python train.py --router_score="softmax" --balance_loss=0.000988 --balance_bias=true --router_z_loss=0.001 --router_bias=true --init_std_router=0.0311 --vocab_size=50257 --norm="rmsnorm" --tie_word_embeddings=false --beta1=0.95 --train_tokens=396500000
Below are experts of layer 6 (counted from 0) of a mixture-of-experts language model. Rows are named router (the router's row for the expert), gate (a neuron's input weights, with its number), up (a neuron's input weights, with its number), down (a neuron's output weights, with its number) and show model dimensions 0-223. Each number is 128 + 24 x the weight over its row's rms, rounded and kept within 0 to 255. Numbers have three digits each.
Before each expert's rows: a language model's description of what the expert responds to; "comes before" lists some tokens at least twice as common just after its tokens as in all text. This comes from a sample of Wikipedia text that the model never trained on. Tokens count by the router's weight.

# expert 3
Description: Closing brackets, pronouns, digits. Closing parentheses and spaces in tables and bylines, digits of dates, and subject pronouns he, they, He, They.
comes before: "2", "1", " was", " is", " are", " were"
router:127138138187139112129112125112094135154132144148172166172141165114124133120087161159173157158122176136167109118134099112143132137127130127114141135134127129160111144150120132114118159137138141098113144146127105173167118104125101130123148131157109138121142130095162117114133093148126128134171133166148114174126126134132112117123130109112137136171136166118167107118105117136166116138133148166120187164123132131133160088145083084145121094073123145147131099111121170161103116121129120115189145134134163125171117122159115180112115150100119128149126072166075094119168119079134120147146083145106170151099123150130160127139139198138113111162165140159161129134127137131107150139078
gate0:162089134132092120131130100141130101094152155165138122086130096142162148111142127131119155137128154147100113128159143106189081135133151139116148136122146125079117162120084136143082138110130116090102133165136123161109110129105136101111122141099163123136131133176157119157145133068132160104113163166103175138160047119134141146148158096141173125112163123119131109130083140134132166146111153105077107176140097129092082124106113111084127139096102114130120129114115149115177091100135102124095133097085117115125143118125135112111120147126144152126116106088136122142143163122186147073180078126079148164125095125093139127135105156070116169132130143114077133094097158117159131152136
up0:151122162158117135140126143135138177114143163130157118110145146125155139170141124077172131137090171101085132193095170125134086133144165107134100119162103106131106175151103135116156120094133119095115111133141109096128123127131164111116132146080130143165113141168112090097100113102119141114136091100138126111098098161093129159121132137134090120114159103152122107080137166123153186091143116103074136140137154126103147135167143121105129174131105091123099160087160112127175117152125135158135155087147156112118133149111097153137145134146150144158120138101112097154180139157154146110093110116159089119133112127164091114110129150111140168111148132107126140104116147165149149170127
down0:141121122148109134123122117072114157162124114100125111125142086112156139131143161058130161085099133107126114151128126080144147151132206103119128170126111186082110146130120113116117079149128140133145127149079168143124069110118102153140151118136148141108099136112143073118168105145128112159156132168123129087138080136141128142152121142091103116105150148126141140159100117149105129117126118116089142106088129138123114125143114114112136170103113104181128123120110086092131090161123117127126138122105090151147155120140117124117071156126144130164158101080121118128147187166158104114082095128112162152160117131127105121077179151113134131126175137136096116122144138173181087136126
gate1:125136148140124119112127123183130059162111122186144097150152106082129086107158120125076109142147156149154116064170136115151124152103158151137104130098156108136158121100124135101163149143117118116115108147167099156146165115168155101138162127146087145123148110129114130148084126181132143128124173119143164137151124127127121149110127128148132124182177135173162160115112119100123123100176109114091113121130161122118158128110126141107158157192094160133122144120104120124145151122135123109119139140141138138148174110146098129122133131128118125123125144125104147110102128108142124130115074162125125138122087131120108173110143125136088122155107113133129127164098101130164125159121
up1:151173157104111117122134160121123144132115141168152115106109107083115163138090138118139117145150137114073093149138135110123150125150163146117136130085124156104119134103157127094127131107108095154139135159141132127138106116153097064153160122152136191108165138124164142120121136105137147089127149126143122168139103134127130146154101107136141109163143088143184131119117142140126160132109089145115153128102109187149149116117138158158139141155099195121163140189142109123126135121118134152101083117129144178136131121140100121065139106133150137106128136112147098125164126100129091148118150152130111140094124118085152123110106080134090153156168126142127151070115150105135151140130
down1:133115103154110137145123141126119125169144111125192149081159126166162147128149114142135159143126120115114131122146127121080130132105181155116115132082108179114131147069104177123067118085149138135134156116107123098112110125111135125111130185125116112143092138100114155095142145134109122153142109148125124117080096161157076101087111129119151101159140132111131135130127119149110149183125143104090148120140157084130083142132183143140105126119119136127117163111111140123112103131172171130141103125116135110110151136099134152133152125137121149128086114134162121135117145113112118117093121089132162151169129105123124167144083150153136099105138143153156135171111130151111136116102

# expert 8
Description: Line breaks and durations. Line breaks and spaces in tables and infoboxes, plus duration nouns such as years, months, weeks, decades, miles.
comes before: "|", "\n", "-", "==", "The", "In"
router:137138165141125112132164124142158154163150126130147161137140161152101124154137123163131174110092102089168130106131126109119126148127147158109114140139151162153130145133144127154168148154136085108106118137111142110103123064169131146115122142108158121122134141120153111096130146147162168125135091108117114120160124120104124098139130131139123105111099119177149119136125124140099111158140115149138157197140144184131133131168088157138122113110107171106110141128112151143124138113118128135181105110142111126129152123115109140101163153139114116107127135116146128142146143115107154158106074125092104123131113125128107097147127179149105153122078099089153102157113131093148153108122
gate0:164117137151141187144118136127132135125161145081117147128102136119139176092108119109112133124094170095118141129183147079099119159135156141118104105157111138139114151130147142135141149139104141137152127127090161138131119132179143114123128138099145150143132117119141111144126151107116159122147086157118077136147158143137134126148128164143104124142145142116087161145184133151147217150091142128148138176122130126106097116104163113152148097105147169140114129154129174117152141134124121171127091131138137115096167110131142136123143106117143129133116147129160131138140146177112155159112091140149115120129101133104113142115121171142128151104155083138135134122137131146136087153056
up0:110103136153137164160109157124142136144128166114119167149119076144157125138095168128153152109106131130129122135153133099126171210120118158101106105098099120154131112115109128134084137122154103127107158152065109132149098125152132109105155124119124139153140095120148127123090160150083158149145107146125131125134113081142103146143128116153129138147107100109140156193134108111091137154164126108151083122155131164093135098105126134159175105109149158140118128114131154093121165135101140164138151121145131110128176132134120142120160126078129085157130139088124142112138164104113108120139125147126108109158101130124080162130145165104131126145141112124115123123128129140112088145102
down0:125103094117124130136132163133138090129113125127143145130159138190129152139141109132119107129131146133119150119096112057125116111155079133170091116097153103150159155153140108123163118142154147087140116187096129128137116132134157090102135095159120137156138145137140173123104131126087140150139155148169092169146146120163119114106130148095145128145110066152108099151118133090103170134112096113122146075123119123154130113117100144160171113130104151129148126127139166102118141133144171118134154141121125107162101118152136154150151127150107151115158129083130127153098157101086152162135079166099107110122129084120164153175073131151111127139076123096135110125157140120141101131149
gate1:190090128123108153142108138131093131173144075132116136140127195137123117143116148105127135156129115175096102174116123139154079143148128136174117126139086061110153105147115135147157176138115125126122134047138095123151120181105101138096137108111079116115148137158145147109091102105121135129159144163122145148141156128115152153185132117178136156134082133094126145120121105166163129098109121112123142145129149136137064140148164133121126142133131113120101126102134121151149164172130082123125142103127131092100117095135120161078125127100117123136082153100123137095108110096128136110138142159173102093134128107101102095119135131115121119124102097109126140133118147118114130103109
up1:108130125116172149139127120163123138133115073116124090140127155138164151162066152122162110154128102168109119167150102094157141110102136132119118115114129079121169124183093110123118092169119132163124103104158132142123132165122081135089167110089134151107131098113105140127117150114088130117194130174103140153139133132119164113103121106188141161148106132085076109117120104132103127113126097080124191136125095166130099164144133132110155119147144133146127099136123137137134134128102094112128072110134149123086146104140138114160140117085140147095098169126101175116119117124143107121121056115147092156134147086111170137080145126162137119134159110118129127134154175110142095106123
down1:098121144200110094141109087106124116135140136155124148119094128150104114154142137123126111119121124133148142124147165058144113111133141110133123137081136120134137131170139119117091142147135148154080133163185124108139106117116132127119160133147130154159140131114109162124172106160154125103130101132122167144111139101128108119153159091205152094149135154137119119131138143119144123145158145138108140118152113152127120156139122126126169119116150116122138129108131122132082125089117124095093080101146145134088124189170165140116116131131150113116123114143119084132172140128131124168166125155107176156123068139175170144083124138124128175169135104138144128168130135126146115172126

# expert 9
Description: Word endings and coordinates. Second-second marks in coordinates and noun or name endings like -ley, -ton, -ian, plus common nouns such as water, family.
comes before: ",", " and", " of", " (", " in", " as"
router:124140072164130133085164119125161087130126143117140152166128136146172167118113099155183152126120125126147177155140109106143130150131101135153150171151128138153121104141095124154179136155136152128127154132086127116168140089155118118134125083167150096138152110107165160106125140141139088117142121127150185162106113142099112115159164107079123141138129110154163149116111106118164141138121144119160128156119132134128132115128132130139141082117109142112108101137108149147151125165168119142181140154115163119115147093107134151148141093172093134148115115131069152104192093082127111194136128141146159139113124119131086106126141170117145163176164140138152158123077154131147128148158
gate0:189123154092097118126134082133142139114131142079126125074117114140132120131162102084101168152129116176110074120154133140162126149153138131086086101107099106071117152127096148155106094117117098143169148151115146125107110148130160144086156141126147134124114143128134133112089171154130131123110064135174141136095165095171099139145102130117111142181078113149131141136150082107161136122125136141167141090109114117115134112121152159154156107117166113107128157141141172107077129104172154161104149117117120143167133107146117117109156143150155128100120151172120130123104156170114151119139202139112158106133098110189136138145127111124118107159135138149130086153094127124156110113149
up0:188132170170153113138111091134160104141109103166130111127140121142132162157137130131099143130107129188121102146132127127170104152118156109152113137161126095103171148096117118156139106106130099139132145079168099125129117176132081144090162127163189143138145141166152132126121163130164153128125130160146115118137105147105143094166120177148102154139143112129114100119177129123120141125164127146147132120143108156138145099136122142098140139130149155149166158116130167088095120134120166163128115120135131128125165107165120109060124102152131126143163109151151179129103157109121146124137143111164145137098112141147129120117078064134141077099135125119180118169123180130072088085119
down0:105130127108152114159143108123125086125089122157081159097135146146115124128129093112155103143099117120127149112183138102143108129125167148135117106134132130152118099152121114147124109137094149127090163160125108131120172137120124094125155100090113139071140084158089166165102125115127156155131126147136108099183119128154120114127052122144138130129119121118121131149141157126133077104154135134106146156113123139154102164174163127161146108142099161089117142179104129152141119096148177121140149149127126121145135127090146144109138149092118155151150111111137128140100115081129117136121173078200104167127162161114118184125106133158105136106119140109128153134118178103126151148097
gate1:111195131174119145146114097174134135128115116117117104105096158136130086121175137130103117135135121121119120161115129119120131126161167163095142141158110136119125150144129134099155116142124093159106157122148124139140151130161114115147150128119133152129104080153160139117107148129112124101080168119120117112122138166125156109141091099118200103125146137120070122139122101104111111111121149131171118117142138113100102108148106116151081136140139100147116134131062160121108152125128148153145115178118145091113110123131085122123137195169137134148131118159092142148129116125125150109151110152107089115141119143166112154118143107138154091146133104151139143141104109143144111128150
up1:114144157138097150115127114161173127104176110120125098158101140123115133140122157141105150169150120158140134170132085129118120130135154122123144149167134107116158146111130160142129102135135117138092136138169130156131134111140104150131090125140131118138144100085074203132091145100134122124099125126132112144098148123163128156105105082133146069169167114146096117159129094113109125098080130113199143135135142158166125169144102144130094118115101081129116062153114129131124166111128132160170136132134145107117100095151098116090120141128159171146115110159169141111110110130134112122121124111093106104117141170138074134161121153140146122160130122155112165111166143098110115109089
down1:073071157094143145140119128117154142142135114124149122093118129149133155124117136123107158184143081181146090143149143142126125121130086119153139096138125119139151122148090160119149124115130153115137172080125128117104113159115130129120099142172143121103163115120129129107137125142120121088142116155108107138152116100116146113161093095128124122150150118122140098120131152129168115160110122112120138102140140123124047188152150136147143138161162110106140124150114110096159110129133138111143122133110096078116108161118155115130115131133124164076123161166126123109121131123093120102108088116159163137131096121090175141163120121129107155113085094151163134168136130143105118167135

# expert 12
Description: First digits of years. Leading digits of years and numbers, as in 1976 and 2020s, plus opening parentheses and the auxiliary "will".
comes before: "9", "0", "8", "s", "′", "th"
router:124142128106141110126091141175136131143145128146126171125139106130159123151107110168124132093148095134110155142128131123138153100120088140125120096170119161134107117167120126168120093101098147116120140130094110122115100116152125148122157070117111109124112157096181119125101104121139156104151135110162119136105139098168163134159122137073151157148114131152146121120087094185135156080128139106137146144123144207164143103127136066103116089141141135163141107142136166135116175147133143125161128148154109158144164138157107119166097103095114108121157117163112121135167167146115138171136073130147154106093158155138135104131119176116140094120106151111103135163116135141153138143101
gate0:170126114134143133094101123146143144135105142130130090104109122103159134169127143115133079127085103125111134097115127118115112127123104132114128149156106135151138144110095140109093181132135100091145163109138137125151119060134105103167129115141183087142129147159106117099110139107091087122145127166164142134160104167140154132119214145118143122126145129108128157137120165157152117175166152111119093171143125093126146114134158115127141141105091152137122109170083154171138098094181120108084113081118128143128167133083180132118151134126080135112147127133110142115136150089125139142151118137126125142149157113130136129176145084117100140158115079157115145123134088125101117127098
up0:233102122142128117158102126157103132091117163159108143123055123090157146157149122097135106110107138137125125121104127135114128140127135097143140160122137096179160118100126164129108145140152111103107166138129119162167105120090137101147171114114099105122141088126093148145127114096126058103147129142106145098125149100124121133112146102138127102145155107111132154102097118122085169165127146144099128113127133076124106070107098133157149124144160136134125118136121136157153126108119151178147097119115155087125131148169141151137184129132105135113123112114094071093113151127126130174096144111108120112143161128165139100135122106105120183149158139150121154116102127141109182114124
down0:102118135095156145097087152151112116128136141118128133139114137200165169114122186094180148098121110140164133110115156183137086134148092139117140163129139180099101153134132128109145143109118131110138097077163155120094101190135123116140105139109132142079138094139135143130099151093093146111138130120103135103151137103092068122111110125100157132180168107124138107118105126129117133121138172130096086125141130137149128133121096202102144097143117106126114139137126119143157138142146141107136090119118137134106130165139144133093136160111150160094117149132154135132068117106174094131140126141159122143119124107122100148101126164115099098132096155154134133090126099134146103109144
gate1:120176099156105137142117111170143120130168105104122111152159118128133120125108116099124128092114128155140171144109145164173152112099147159116177090153133103079172211132147149114142144137173127112107123127105119131122107128113191119121112144117192166134128105139152134139118144133123138108139084136153169138143146158142145123149146131120110105146111131125075125143100137152139160112137197167124163148097135111116154128107122108160137085143107151122124094114154131150106075097140117138111136094164123103121086091134150125083123114148148111125173124074112098135148129140093082177122091123089163153110108139152167132107082101161121166149087111106140150136138112117124126120142
up1:108165090103198138138178095147117118154121135145107138158146136104179172101139064082152114150118138081083204189165142195131167074124170130102168129142132139137106117124164104078126117169151102131156117135128059123089151102121126143136077131133156154139132147126124134148164135131115154127128121149149119101137178131133182102138152121158150124156145096138093132145137154140107155086123142165151171095128124139164178162143121129120124119130149117119132139100117114133098144133137133132140156132158112082112118148120129153136116103162094143159109137122158128130122096106099130145119105144108161132133119145154159160103155105135140129125130092168167154132146113144137171107125
down1:112131129119093152143139130165103129134149119140140122095106133104183129077145122138129103132140135114126104110112102130134144114138107092112128157111167135121152150121104174192155123120123166156123083085157123110108099171192097123121093159144144126147133165117139123102158120128145129084175192130125153111127109083144123146134156135141132100103124099149129122128140103082112037111122181108163160077167121093150113088134128141171116128121167108134169128125123099167152149124109106162129105141141130131160111144153187125104092125142119153109134143120143091101128102151121136114113151141112135172127068115148114114112157143178109144152119100137121098094119144139178187102140